Below are experts of layer 6 (counted from 0) of a mixture-of-experts language model. Rows are named router (the router's row for the expert) and show model dimensions 0-255. Each number is 500 + 40 x the weight over its row's rms, rounded and kept within 0 to 999. Numbers have three digits each.
After each expert's rows: "gets" lists some tokens that make up at least twice as much of what it gets as of all text. This comes from a sample of Wikipedia text that the model never trained on. Tokens count by the router's weight.

# expert 80
router:487520527488522480578482539534529560436467558448502464536555516490503428508544550468457545545436457511533447508443509534534520560456534453532483547555443506525520528495535479488516464461493542450504551532527507437515501502451517499503551469540547479552467453507417508494537440507569488539481498475455454529486483505510462544439481505516589459484564464506440530494491483464409546496501515482549509463476558450500528523513497435495565529515503477459503476453452578512526588546541523442492427484556521557565552495472400472525471509567528571551470484540505514448547503464513487557596480435490545413504482496469495512526553562488479473468450425490557486537487487471453456548529515445461452551483449447395543493431490486548497556498492492468561575514529519455504468499437515
gets: " |", ".", ")\n", "–", ";", "ro"

# expert 67
router:482501523528452446399449534510510456464480488384466454439512516480461467546557545470477461501450460515533489443496530456520554575448429390468484486523409530466431462503488471559456561379458518493483510481506543472482472474491481451569558503524537526564472538558506480563500526479562467520541520494488526548512502527509464547476576497479571534594577498496525475516568474516498498517509536552456489550460522526452489492480449581480555539480522518484547562514522550543467482514519463497514541483420493504493463507501556516508467522558576536509497451530498512479508527438560551572507422585498570478511525467579519491465495489489494461502534538551468537480567538494515513553509511464508460520515504518456522464444486475579526537441524526488543570564473436500516492465497475
gets: "\n", "-", " |\n", "\n\n", "ing", "om"

# expert 66
router:502547475532521478502478500587484453494533451490455579437508434516503478497512501539435510517496484522523453458489418459514459544447529510509599496540525531443439467475525560480479448467417497477508487501447471426500486473479559490459522487577529521539475484518481469552523547561571478459540487472520567490490544462502538438507591570528526527521499425484467548465463470467541490495509471466458492412525457522443444448576467538463521542469510472537457553513512524519448488554459475477500522524488455607554455507485464524469519498450523597532427497541493531506455492458478519547511488520537523526434528484429478526547461460537516549492511457448508477534494493532436438464579492423428575483564456529493485508539422509556539511513478465539446557523562496576568515462502493
gets: ".", ".\n\n", "\n", "|", ")", "\n\n"

# expert 42
router:515444536465536512527467547534508486516576533542507501515483512493473464483545543520552512509461440548551432470482466504508399512498512548543506467557444504532464493494532601477494529475448551540495521482488476465512472524521472510489529471487469455601483447489450540560507547524561502513429492465557545506437502482540580503503563500511513533586529452476417508505490495434527520504529509537489460565489480495410468527563511525474522531444496497470477506584557543541413538475461509529489513448438566541504475552480541480477452475582560546573504445519521461449531477470456504481504379537494546456453488453550461490529514464480445499468518525495471445558556436521427533553506485479460433509488534542440484431516400479567465531550503499528517571535535497570550518504495498
gets: " |", "-", ",", "|", ":", ";"

# expert 14
router:419595439517425466517403538499505519489567535475509476497501498493458483455563620503461508509455485532517436442449496436572524518444491555453540494559533597438400480500552516507470561463487530511515498466471439412454426549552500463482473470565408507494467554483448505512543494518520499470507528531511566628553510483470433462513517514486506521538517471491510473484487492511493499549526502528493491514496512509419495528507503473486546522498561559454461525498521548470511553488531486497513476497516565520446486557500512461500575520503525540500551480511446522463519503525440586512527454459560574473462551529465501500454503491525569452415469563536473496458539547450496504552548557502404454525498512523460552472515452527521457486538475501453525510510474500545582501519522469
gets: " was", " |\n", " is", "ed", " a", " been"

# expert 38
router:472466440549450505538480538524552563511501525487565392443522487494484410516472506562500510552511511446528493412478507445543467474504528507483509545504434490464454531590530565535453528439464485456459508462411495495514498461472517487439533517532430500555501488527545526526546432572526474491521493487470465547480529475532513476553518529545519550539569483459429513454501462472533516515462487508514515484502531501521472512553532473479481526442480466492562485476584537581494482495510511461490514528486532582496423501512485539459448550590566580561525500475512536439478528482498545537561373506595563455442509480539518549489569530499517515455505452509518461468461503524544538525477506509467549505425427509442519448505444486538508517456495430507602494519475459554512444512528451
gets: " the", " and", " The", " his", ",", "The"

# expert 82
router:498519491523455501587481537598533493500522442519483435510501506437546483502558556473458503462442510490556508483466466470533518571502493427488471439575542513481486531573534558548506461460510546509499545519417548483597508554526526483497496534582493491488474538460498448526515482537517463516522564426550471470516518585534484501439533600448483495477458478412479457491475542390503478513527473486554469461538545480473516530518501573519567489472513521540551563556496527533467474534510435489501540478487465581448500533571504497555491543507543548445440461504469483422507513507492500576442450469505502469437516507500435559474472484537522526484490537501533521568472547537432523513506552467459528573485513561482521499423417553470463469494528464491595484528515530536555511488450484
gets: " ", " B", " g", "′", " p", " he"

# expert 84
router:516530506493478482490491594566544527470584456512605451503532462495561404471500497560547502547494442589577466529541509485513539557494476495466519487548450523466503495540525613562551535484556551537522515527566492458526454532496559558580513475523512518482454475534501499491517492560480522455534529458579524562556489532507516471499476472480534565488485507523390510495512553511506525545531448569502503471499523475530519443561495503525504586478515447517513494547530543474489541557491547463489506572460509573523493509566506478465533515501524553514603458570458459497464431501486475570560417489476516463438600471432506549494456528594484523522495545510519512471507506502541487499599479537486523496493503446460463506514475507480535507466514534487574482495522533510580481514495447
gets: "20", "19", "1", "18", "2", "3"

# expert 89
router:539522466523485517472449514531512487474520464502545431456498499424515448528517538570501552525507481560555478437500492477561535548508446474515539524538510522471447479453535557531488543503476461493614465514503446425429430508517523498518483498565478525568489476592523528476430479504489484502506495513519499486464524437473529519501531473491491436504596524474495510530456531487465611482453484474515499491499466513505478555654538569528486483388567483532448477510499543533503557510495497479525497470538467528510532557471483544427476573525529544546484484501471535518518417575470570522430424492535482464511494457475539506498535477631533441421490418458442527524494430531533466537531503481498454556429492525447521533458520517525502495476466494493497532486464555496547558510498500
gets: "ed", "ing", " had", "ated", "s", "es"

# expert 90
router:466544545482478487501437568549459546518540446503534525442541523491473418447510597544455495499415527525585508514464494531614497555525470483539577560495469557529486550526491494454530455495442545495539513462481478456517466547500520503482505509494556471504431466567539459509466444525520452508552561433488608590554502497509489526473536547527531512559553468488484489484492496498484526513533517593542484567513507498512497512578488526550539539512501562535511538498517499463463529525524493429518516472532482564501503513528579526451486531577474597551521510525466479480555481552478540522502522421486505458479495529487549509487554493544473540447476430445513468478542550570495516415591511493452550448452502456470501503496484439459511499530455592481500605540515518507553489515475497
gets: "a", "o", "i", "ia", "u", "an"

# expert 26
router:451484468459506487467472533528497463481542430452486438452531535510458427476516497507438581531494463550505512469477517528485396517481557554503536555455500564447447478523498555448497461443470537462522493540449533442534495500509505494464501531485542495515452497567543397465449441500515439503528509486498509487464551522483531491548532490507448488534556398449502550548498469496478525576455505476481533534531472475486477471616481522544528475487514555437498501511516484519468486508465505510478537481496458596447564566508540545455485490519563534580508481514503559470530496476439522547504393504566448441460529525455495592521549465556524500490509462489559547468465466528485500566544457494423518583450451549452495549497451463517405539521491446452524561458461506529545472545523462
gets: ",", ".", ".\n\n", ")", "),", " that"

# expert 110
router:457486499490422490526543527609560509487497457499527428443536472512536462485480509539442488506459452485496451505496525503503491576556480487444511486574427528481464532579596511531451503458524473529500443526509485468515447556548508477528533527509485521491456488514508443496471418513470439451526552516565501550548543528506557493470500447495536571522501460496445496507504561526463522557541456543444496508459474534450484516568485490553529475515526458506463484513533542490429556578535457468581530486502530563519460524551538502515533476526531601514531414518451441474433509501500543542503432507507569446445558461510475542511436482570536545539486524541439511518476545505527467500599514546509514538399505469432448489470420502506447504380477494556529465505480518510530462527512483
gets: "0", "1", "2", "3", "20", "5"

# expert 64
router:505521494516461505569515523563512597504536490510579433503551487442471483485505477476472470506486495545441540520504603550516500583540501526502521492512438508467431479557544530532494507432511545462482456500492555470466448533436540496508506523538487499540509439465452520505504497497533482471526467492539480487518582498492603501527538546511499507504535503420475493505499519449494560539531500485559471511534421494449499451464515543464486495541484434473540568555452501510434534579529485517484510450528476514530456463511453517559487552550427473521479462542471517452511529453446472483525453428537505484437481496535503492507539467486486442451471566497495624456501524407495502505521565482399468538501472610381521439478467485532458531433464561514527514440485458502602515525464463
gets: " |\n", "==", "|", ")", " pro", " In"

# expert 57
router:417492480506482521481540567524468540517539470457578502531543503501562462508552532531490465516524459572483475420478556485485559505453468561557467571565485546531499504557514555477495510406472567476554512446471490397513487540472528496479500506517417475446527441603440464559475435508511495455458591450529554530532471535524528542536509465482570484470470501430442494532492452486530542538519482514556490508464457597466511497545506529568547511516529507455463527576554527512538531482464527490498537467478474548494494482565472516456516538572492533523515429519495489523468449464413550472490475528535512483469513475486534488441421485554502439413409532503492535523538473476465519539506520467501487609459497532436501490478467465456551447523507476473549537513513561529576513522486476
gets: " in", " to", " on", " of", " by", " from"

# expert 49
router:449508462507495496498476507576515524518519533425523450511517491504486495506549517480495534503467416582538506445492511509472569580436484549467449555490439518404481478454603509531529504449488558510484450509491493474495440508523514470494533483471429460509422483555472468532553479419569420473508540495516515479489551530535504446553487515490541514525478425496473495498502448453503523498465485593451472532407496574484510432481485553481539555497435439513529564482549576533556498515516509396475511538550451483553502509488498523533528516542573505580492527541552495519496489485467542545520459493569493493476577495469435475483449493541482437515459524556514483519457466438466496544535562445442478470569525480488533514564481516562512481390573524488488575543497478548556503496515476
gets: "\n", " |\n", ".\n\n", ")\n", "\n\n", ".\n"

# expert 106
router:472558473491532486466465511498521464492496487532526495508479529484479403531540512547549548513449472558554461575518484519533537566525524474618467491551542553528460496515490583557520519425482500472531439412499494398455486454494521553511484549470497488506446490561490583486541531494544461534508511445551538535463459422526511607445478521473556497494513521428489499543467499538560554485513472479484452561506499523422503520554504466498550503500525508515456477549540497454558543480539465485529517479500421517446492480434508538414408537531515536555444486495503537482501487565424478482533447560493500453496527533460527547524513527558548470463512541555563484496533543401504464532503548476499488467473454571486485519490547526532460460479508498451573579476502454535592503537493441
gets: " (", " It", " ch", " he", "\n", " He"

# expert 97
router:464532513524517496542555570504504522516566447548509450481579513505478468456463542505506549543501524524500460534494515500495475538480517464560534516559519565425471491528564531556506482478523485503494493454502477508500466495490486541484554520540496492582422453510493456503462448505466468472549550494493529559568584539504511478522532553511524485553554501437447429516485521485449549487558518554520437432471509488488461516596503523500522536491500539483556471467540505562543510566531463501485587545450495572501445486593395512437504545517505538486509395486440478496453503513540518573467373521558542450449580520505426545514480468521494518440554515495527454497497525577556527489481429525471537506448533476395490496500469526534439535455517508499521494554491493523526438503428458
gets: " the", " of", " two", "0", " all", " other"

# expert 29
router:514559466471449521502478512532490528509541469514503453455544525527565474567495547552497466528568452519560494476518534489524537559479458498509520515526514555507456488533488546544505597471543494455521470484516497402482406462558542553458475516512436513567435503597543483584472537535483465558512553449562538512459513499497519528499584545471501464479589506448478500509489512502522583476485456494525477503463490572458449543659511499504554545512569445466479525555461481528504489518483483465476442456508458517506541547538510517481537538571495544558521528502490506509543466504499556484482517479540565445534490490505479427527504476596529507503493489459473546540540526509477504544594547476498545533471423512385536522460478512525500477499570539478523563497538485555585489483455468
gets: " (", " was", " in", " is", "'s", " B"

# expert 5
router:502537440464502504468513529548473539479549515510558470456573533503463439583502552510487541549469469485491513499501536499521511673456490548453455506463582565436501511534502571522449569375493521520561578488492490502430482500537493502525491550554478535497472516509526490555416551498503418513489505491561487484502508511489523528518585524555510477511555501452437539496521539488511532521467469464463515509560489478461456482602516568483498444434528487472574509509454486497476524549530517506558496515540480492472543496530522551491465570510477563516532451553462505511449516453459563545527503465539490453570521461482519510493476464567554525513487566427534525556536541495523458560476431490463503558451485505459593508546420437480537506476492469459501550523558502541552516494503505
gets: " S", " B", " K", " R", " N", " G"

# expert 116
router:475529486490462575546450497548603516525596462503550534467504498474467484525500578496467526464497458510504476500492544526546528569377474546428531505552477474449491432576503612496502489482460556537490494496493535525533502522547502531503569428525516465502506535563515471493477490541508506563450549496481515513463501456575492462572507505530473522548528488433421470553443445460485578487477503485464437502490544528480505536598509466480519520477502484470442615505507484563515478519471490479518497485504579533488509576516467487507495502526518589569447468543543470508508440512474466470495463520578481427420436536470434515491476475496503496456514521465597495562516547487490518470517547483472472559470488499460539487434486508558562459573541476491522563490510524495537448475418492
gets: " |", " (", "|", ".\n\n", ".", "==="

# expert 113
router:471472462444519506545537587526525532435520542461490436494520521480505480485506491527514540528409513558440460508505524552488459548518464546485459561531449523508491553555498607569528542453509510539525473480515520464549482525477522536564527530553469447527440514474545492492497488477522504518530543467535525561541476458554508453493527464470554522552466425465413528518468509522446534589528533567495492526468518539481494500549522506517538518540494533384499492509487516513509513540473532496471537489521530537457552442518507516449472535530575639523485460543457457414488460507416454479470465495507470427464455404522482537536479534510487518464515514524467573526426489473552459510537532475467459581493487543410560475446417507432493496516535446508476595509511423518501497489470470
gets: "20", "19", ":", "18", " of", " by"

# expert 122
router:455577487509475486465486600519553482415512527471530416454551515526475488502508511503438554498504515554525467476477531471486502558427451475514488548503414547440454506488555575530497485410533576464486486488451525456493511436488480536498467508510501512501501473569513487466474479481464507457503536440475515472507505402492563572531517518473493541543493512447464502505491498510506542562488428504553493480453487526428480559584400549562495469516487510543483519475501520579517477486530549503454519486553480536477511449511563510487470548494519535554459480597506531481499494564439531542529441460531512468443494484522524593469489518583528536469496470520432546480545466489439525550501494521439475529466408549425509557463500484531521417460510492513514607517446598504549533539495477
gets: " ", " in", " on", " In", "In", " He"

# expert 108
router:477486456459461520530467477558535579453541514508493456526578534478466470501448615447510524503494481538512490420456560504555537558458390512457494520524541545410501530600599564510467553455544489540494560498471522461434448442512488436508526510473519432555441537500531548496490533518531450490497567471525469455480526473515455439516517487514545585484611467469436485528520479495490508512525434489475522518533455527434501572512457474507493506481553491489576585553550486555558506512472487469517495432516467522482515565485525503470493484557511576476544479531529487489484507515468568511552466487505578457528463481473523502522505471563509520451466501536526461548532486493487486581607453510445516480536514514516588461500484545446432518541508518498540532489518507506534510576497487
gets: ".", ".\n\n", "on", ".\n", " |\n", "-"

# expert 16
router:442524503489468494530482591509442550502564468469496557424533473526551384537503511515491486480474521450536484500452542517603555573457490464483506508395517565474438456553490500495493533464501496459470499442516501425498449519547528455424524507498504504555492477513575482476514521550524459545545528428547504538547503482525472555488558524476464474505539457449421489467509503461505476534496456527482496485548500498491459531617533517551468503534522476502482480519520489536478460489478427479550445485544515559440573558552545509497451517521523597518496502510496532482495479558471543551533518431522531452488507497479446506522468446601488590465496503472550480451523488519476498491604537474440549524400441501411531499452503486489522487521537503448516528484585546553553480466529492
gets: "a", "o", "ie", "y", "er", "is"

# expert 98
router:521456500500536457541488506477490468523520479477530488511472508501486421548467564524515547506478515469563554539465496454556480560507512432452521494472573603489475518581488559530532518449532547516476558500478495470484474537509513505423471482494500475514498469504539494523603545514588535508534499422483527519507531482465508557510579516523596518491496500505432541493489554453515562511468487506496419522492467495427540448531475487592557529426506530495494584492518492455514511505574433473573545560480508521512506450493519497459445443545511543534588439457473426466467502443454525550490461478534570427520520440555449499437415483482501536493510497503520563582538494495461471476528453466506564504423502495455522497513471439468518522469549489474531509597540454530609494526528520
gets: "or", " I", ".", "I", " G", " g"

# expert 73
router:536492471490503480526429506606545535535536497536541469472548456462460483558439569515532504506505456554572460449500482554456503524461535522493447468561525456498465485503590554552500493448472530489513473494476520476534480522538523509517516476537528489589491423475533479562532492511562486523503559394513460558484471476537505441547580574463570498509518454479421537520572532464449507518496449522579453521487559529432418501556429466491521505484495504540558512479556520514508509524478541482528505431470459542511491501536446545488433558561531564445469477485557471507496490529506470507508395504528475446528484466490475502500449490487517453460532537538483493561425500473426470543505486551431506566509496530483472417491437510497469579515548511531515478556525518582529496494450407
gets: " the", ".", " a", " The", "==", " |"

# expert 99
router:430478562460502480577527507553502516443572523539446521505531529517487518514533477510476474468510453474545479509508481493485477507448504492509489560552519550514474459485516498548448447455479595497521469540500510487517503550483483468452529469544506482506477488500496463491455505503568412521490523477537517515507445529578543470530591523541506553504513480507461492504536558470448560536519424515481488499488483524528448488568446510564520473493457527534556508463505522506513481473544518490515481421494517559523457512582525483476546492540530569529499466493501514416489487560458447613537377466535493400413543508550436540491512486505457528445486531487512477496468522550414524485516463455480476556457443495456512483498386488514420501428528494530560462542557485625528519541400434
gets: " a", " the", "ly", " A", ",", " an"

# expert 4
router:439578467542472496473402514542547515571447460494463474449508443482557498538510505544460536462483489493551464440520554472551495609494500547505468510505442487434441468542536536515433508468514506508481487477484481488490491476490545501453580464527562490512440494483491478567518430588512510491500539439481490496558442479537513560549550500501480512494565491426448440491529561538478451496508517494522479460514506535423468514526459531539538561421501579466487540546556473502524544568532460489476511507479445507434528571453488504525478504531571571537478458456503515481509437517400487533527441489543533452505496508511545529419501510546534569448461518444519535527524547448503502564501540422518586552466475490504505490465401556531521537463539468547519568527517568550478469524475506
gets: " ", "–", "ab", "if", "20", "19"

# expert 91
router:436535468520457489527466489495473477471559498465529463476515473489574435536575551578508470512485468559619485459547454465612512509502476510525465480534521514490400474546498530520529536438524487526520440442483498410497505462524521537426450470594474465570491474540448511513432511529526464496531515504515490571498495435468508523503567478468467501538511501498487571473490463479524580481514498481456477518475542454485537503583489452473540492383530510495525500473521547517492476514455501480462469423497506517477540497476468487463529587542500531521484538497463469442535504521484616502526434483573569454447506521484553506518544530536462481459509472491518511524592534530497527487524545513446496538439492502459496492498472482511534518472537521480535647501477423579588505510451473
gets: " and", " was", " is", ",", " were", " or"

# expert 120
router:493474533457552533504504496523477551494495532491536513505526544574447386497584536510578548552433429490484497540482482483523531536520473447577528570520478541478491499584539430500521504491547560526449533526466493445497474507435518548531514494476547479528431510537429442535547453475544438534535525484559479511467489543503526541489542492554500523512513504528482495475518522460501546461506490534516431508493483474466461469479419484544564487530493504541534587513508601514507570561532493444473506505513494516532518535507504515480467529480537596511519437582546501465529508488476516509529436532514481391437504444491506442506523484508472480447497451516575530558536626427508464521492462442499490488453509510456510512496470429493518508563511527540505510494477427580536529582384451
gets: " |", ".", ";", "%", " a", ")"

# expert 12
router:463529500521489496576515495564488589522552562449538464546555478467474431542504478469437532566486482433472520492464487500508436664480483544511473534537539516487511509528499558526490490361490545503577587511450502491460511580425514482541495510608484507474506494468487483425520509498467443544438514468518498537524490511497515502531532541475524537523474527460497519550494523494480484496495548460510474564541514471529446417523482550531508477525493519443557503514485482550495513518573586570476564454465463511438508443507454557523488498555539593507567410543514478457441510449494520547483492491524470429479509473491542510552468460523504527491510547472495499527521513511480445516484477470492432547466496557464539530526426483464517515444487477577566568498552465555528521515451497
gets: " C", " B", " S", " K", " T", " D"

# expert 69
router:487477492491450485500512511564623512472512516461478507467539449459481452483465531487544517500458495575548455463509512492451536536476469520479506566537519530498483563539525564516515450417458541563588396443475477481494488508526450521536483519488459519475450541469492535474478441514542457428485521481550501524479476546494553538440545483499440504527471472441440496569524538479486476598483485518552508520461530608416482521560574432507556499462416458475490487520550577571554532577505539406505483466536512524452494515514474517541472472520505506560449415535484561499483470496418530484513434511466483457501490519531493487535454478544550523426513454479547517551512472505451524507555470500430481550518502435448524450506484493486481550515487504490557526504427469527569527534449434
gets: " |", " (", ".", " \"", ":", " as"

# expert 104
router:545528518519471477550493600499517551523576520443516490489525563486444472486557562535482473520474535535502465527522514425462468526489472528542447491549403480440477440496522510477472496465481501531548492492477533375511501512454543511452553494514468525553454537471485558491485465460543522472524511434496490530550537508533493491437561595466545603565521463474456496469466532441471534508538569451442545504502502542417438502538510489510582508449498438546556463484423559523563543524481543524435496412489553558467480507537544524487462495594477500520568527469468525478491488465476525517490401523534481443476537489461516449501490498532512515461543539476464535552505561504428497581504525488442504462506509522450533503516531483499455504522488507495577511505474478491505572483453375
gets: " |", ":", ";", " of", " in", " on"

# expert 20
router:517553438464503510500485503548541549519549524472506487463540460475538456504500566524510482506429470602610435421517468550516510551511489426573450479551447556516477472468535529477531497532453490470568513472513508434501489477424543521544494483477474417601459533556496471481545463488577480571510561502465481516494493392515527496505513548505500508556565503486433513486475512442516529524532485499531497499459522541466480503560472485472551516527521483546480474461477563461528535510549563503526467495436470500491424498478463488440438566619486549502491482514514534478469477504462512473496447483441553404552416455478515501463479522527441515493517433513456490531512503486494471581527486463487520475464484507480488396556461491552436565508564542491551526533517441510518426464436486
gets: " |", " (", "\"", " s", ")", ";"

# expert 118
router:560495528527446486572545485562479567501491484460537394495481473492482417466503528489499474452463465523529484548519530454463442594506479511457523458586448511448481519552577506504509540397497471550519510512496502509558544529503507481495456533486459516553452506459446474487480528470503503400511558445513489533514594511542546461528494493503518560569527491495561504513518579523486475516542487527479438493476478549471498512511548536539556511501512452470483461483488579494416577537507517484455582528531529625492478551535567430482503505509512576509550435505483455474433544481493540537565439467513480483448616502477453564499528523558502524507531591531498502466527520537483504555524541521449544475493526450470497496498510476526459486433458520526553507536476505539525498548566422
gets: "0", "1", "2", "3", "6", "5"

# expert 36
router:475497439562452465505487536534561510550537504471516465468573452441495431469589507505456489460493539502468430447527554440486480573481507561463449542514502564447440519493601532519514477451470451506518504561431515451549543538503491534516561450556449473502430522528485531476517529529459453576488555476511510529496508521592464517519571506568568462483440454476454470471428458500486615564461516521477475437499495528478505520535567500555571549520481519523485602499485521469486529529529479489433534526481480534558545478551389460548476515518482497535469500521531502472486469468497467530531447532513501525430555487486494571492474504516452450458474532533560503500408485452518446526497553471446503480460496509472467459509445419460485437477502462493562504501544465522506517501431500
gets: "\n", " |\n", ")\n", ".\n", "d", ".\n\n"

# expert 59
router:404536477516520519468528510544558472501513483484460447479531493440506463495488562468490507516505496533477499472463488529457483548473542442485515567511471452426486520557495547534534489414493509474464539453423524494530415539503451504465497485521500426522488515574556464534507536511496416489579503420508491558475522505551548461508554578468566577597530439438441430526460547443444482494442485536446542513406533506520430499531470504559576495465496525447478503462491446562446513596492471531496555526539465534452465470551491527464468499516524517566492510493509546464506504508445541504520412553509472469465540482480523530493484528525459462444492454569509494470442518474463444536484466451474497515443402479437536502526479497487550459517506494408574533488499532541510523487432448
gets: " that", ".\n\n", " the", ",", ".", " which"

# expert 102
router:505484564550482464590529600419575517444465477475520403476531486451516446545502482460540597547527483510478482451491477468547455518570477525510524541515453516501445415521539468537494494456477495465503463539553535448521540529462530505445484523532511532483512536512493456476562461503560495478544500422456504494496565543425506516559522502440547498542532502475408473518511492482465566547488501524504507505437481508475473538522473457553555479430535432551542557541546608573530525541494463468438493491568549535483557545552563465472502487526547520509493498522489505518442465480426501490568466522541443406496504455538477554435492515473458522485464493535510503552461510454455449520535525428495551526494512452474527438443502499481469549497503440587543515500486475560559451508502481
gets: ".", "im", "i", "ul", "e", "am"

# expert 27
router:483517518440469487508476550509609505539552504544468493533594487487453472533519501506549482481457455532548413486474492482554519544453487547494529499516438544498516462500555569469465491497469513509533480473481529446514511499527470545522455487483478438540429470553470576523485519571584517546506489460551515530457505484546551489467530471554522503505581478478421481523480492406550545503518501483518498559475524488425510520607518503485551529435502476502509517545535522491469578509462460497484505419519518534455519531548504477455527465545504551613520476538531531503581486527470495472559420565493569486523505484513414534538488398521498469439533469509513481528510470483458518551517485495487443482528532533407498428475440436543508499534540535520480583528558471597559505554461437
gets: " |", " (", "-", "|", "==", ".\n\n"

# expert 15
router:464556527508422519479467494544575530544470488525446478422505417451469511554576516494498442468530437479516427442523515508535528617432539449476497468549467469494490513556552523482491477496498536485533504508447531510516487522497490516566548476533478533547485493467492500552532452487489477520502589506490486497430462441495525460531524533457484610496527480445422427493487502537488451572490531520458476525520502546492460494579431468573546433487501535458492496511499517541518486580536486506445494513527436513455562535508483516575506525545542595602491463485517551468469478520465468525506428493526559509431515515502468541484470483542528544476424476421500524509463572470516464564534556460477521507495513491444457452372478531589465480451463514537491538538484532489516464530475511
gets: " ", "b", "c", "–", " b", "f"

# expert 86
router:510456477486529557520407516508496486543551511491526405507530493484487493519539537536501555513498482581492462525476506498495500544455513562521457483554471560495488453449582622451511501400493552523504434507508432424547491525484479516512504489455472569527485500434482451487460493541558532532491487480566572524516557533528506468501566578519516532540484463468464517536535456498504499553510531516490467581446430539406447439540541461551509494467527435494534533524500554520468481504512457435589468487525489597429484515524552500476452493546512495542450534458489458488533481539439528508512429482491523490390484481523496590477423473490526507528505426525498513498517482484491512565509543513447450538456473426458446415537494452554544569460538492508511540448535546502498513487478480
gets: ":", "-", "\n", " \"", ".\n\n", ","

# expert 72
router:553536486545417516513541523557478544503545464457515465436566508529542425474550519597473490539474529525572508471504486486518533506460500531529455499517490564491498481487477568545487529421512505544593427414489524433554509488475480499473512476572501490567425500542486527582451456532531480542498545458547479494497478488498556490529561475434519472522498472456492548559510520425485558513476476476495513507469505558458530510595451547530494446447502494463512497464493499503465469514509525473465518461528478559459552530521463552450498485504570556555509483446485451505518455519445585595464399520552539452489456484517471483481455502544556512422521464441550456526547571531579462498514508515483434492444476507406544498462538452534517527431499485535512528522507439485584536507459514
gets: " to", " of", " and", " with", " by", " as"

# expert 51
router:555560445532521499523494499488488495507496487521517473551569502472505435426499519503466505533508474535509477490543466551525457572462571505478493476525502535467523473539558618516462472482421540449507464470435601415518562534454588483474575521476557458617517500504449500507508497588548517553465508447525467519462510531531532510533544599511509537595466534479473484553449458475481479538529532466593492476532526460452541499533520562513509516503553530477459506500581553516489471532449518468429509446451510554567501511498501514519516521520503562515561449524454517500430500481482551545517506545482534455458575457439514560439513583515540541524503485492519428507520535526535534458566457442480451511514464490450576485459498535512490452471551551465488546495494541525549449510478516
gets: ".", "os", "ip", "he", "P", "z"

# expert 88
router:464510462540587506490422492508563547481572514526473499555527499479541489456554500530471486466449489511537485460513536531537477550450514530427476542573429462461502480485476522489418467447429526466511533556497580431607472536490522473492583472553498477472503457489483505530493481514520453490533533501470454569500557501473473514522559570521552467521498501405449463509480442473516454474484479511445489481491472456460451432571497580553482471455491427473452554487533574541533538549469511536437527484508596551504485528509513463491478501430632586565460425526480513507564484513500496500479485588495506540503518526543475564448475508487488526515469496502580481494491510494530510459585551474463462563545472490454507495459490481496430536447473447514520507512481527555459556493464460
gets: " ", "en", "n", "N", "d", " N"

# expert 96
router:486501504528475484494430547538488487432512442556535501476562495514527408474525495511463543486477467470492431485469492538611599555438506459487525599512496549466531511504525483470506454444496513479481462507487524399558533500504537491495499510484537534538465471559478435464473582542544455482533546483549579560579564439482516496527575488486531527531581492401496508458521496490508491487526496464458465465513512502494467473552539547507482515499522500533490500472482483557511473502474476507505473511479557532442488539545556563472485567528522574526518563492507551478511498500430530494491515516452592453528581481443432485453501448585482517412492535513576454510513587532480478466577483467499538527486424499419522491512492497569498505530582523510523518417561504507554491461464440
gets: "a", "an", "on", "er", "en", "son"

# expert 17
router:507471549469529449524451602495562527539559476454558479484519483482502486525450524483457451398490557516501479543499472484528494547475468485482488545553501511459518479506434522540537527425484510519496517448535472439491484545540523452454551458527507505579501549500465393513497517497487402467524526389548505471449476463524502546498566592462525473536484490448459476507466464450471521478510437525492523497580528531519500489525483539487564458553515485428502590467496518485425490505516415486564486508521461522462497517522524591444494580519556626548527429535479508464479445523477435559528499504457546433463418522457472470508484500449509518450517539493561457522533504504470498420527496460471512560500485436437502518454486507499495508524534509512559503539498468493559474417455453
gets: "ia", "a", "i", "o", "u", "ie"

# expert 44
router:562539508499514467546454500535477507527585511524567472563532509461522361516550515555497528605506448546524494507485466483528519546479478512569494487488497555493439539564564570555540588508490554506552491529476467437503480541458521556510484498517485468567455471577524515512506506445490494514466551422539530613511475475541484460515438502529538463529523502475494483475511538516473522477451454509467458572521517478475565505558523479499473564469560540550489499542584506458493523504488496441502544485531497548520516534425520471514464504541499569546546458539463496505483418500482531538531416532522535483467486541439488570522534548560423436481432458506509516491550456522470544451546522479454424531480569480410528520463509531553512500489480470471506576427514539500566495495492443
gets: "20", "19", "18", " was", "ed", "|"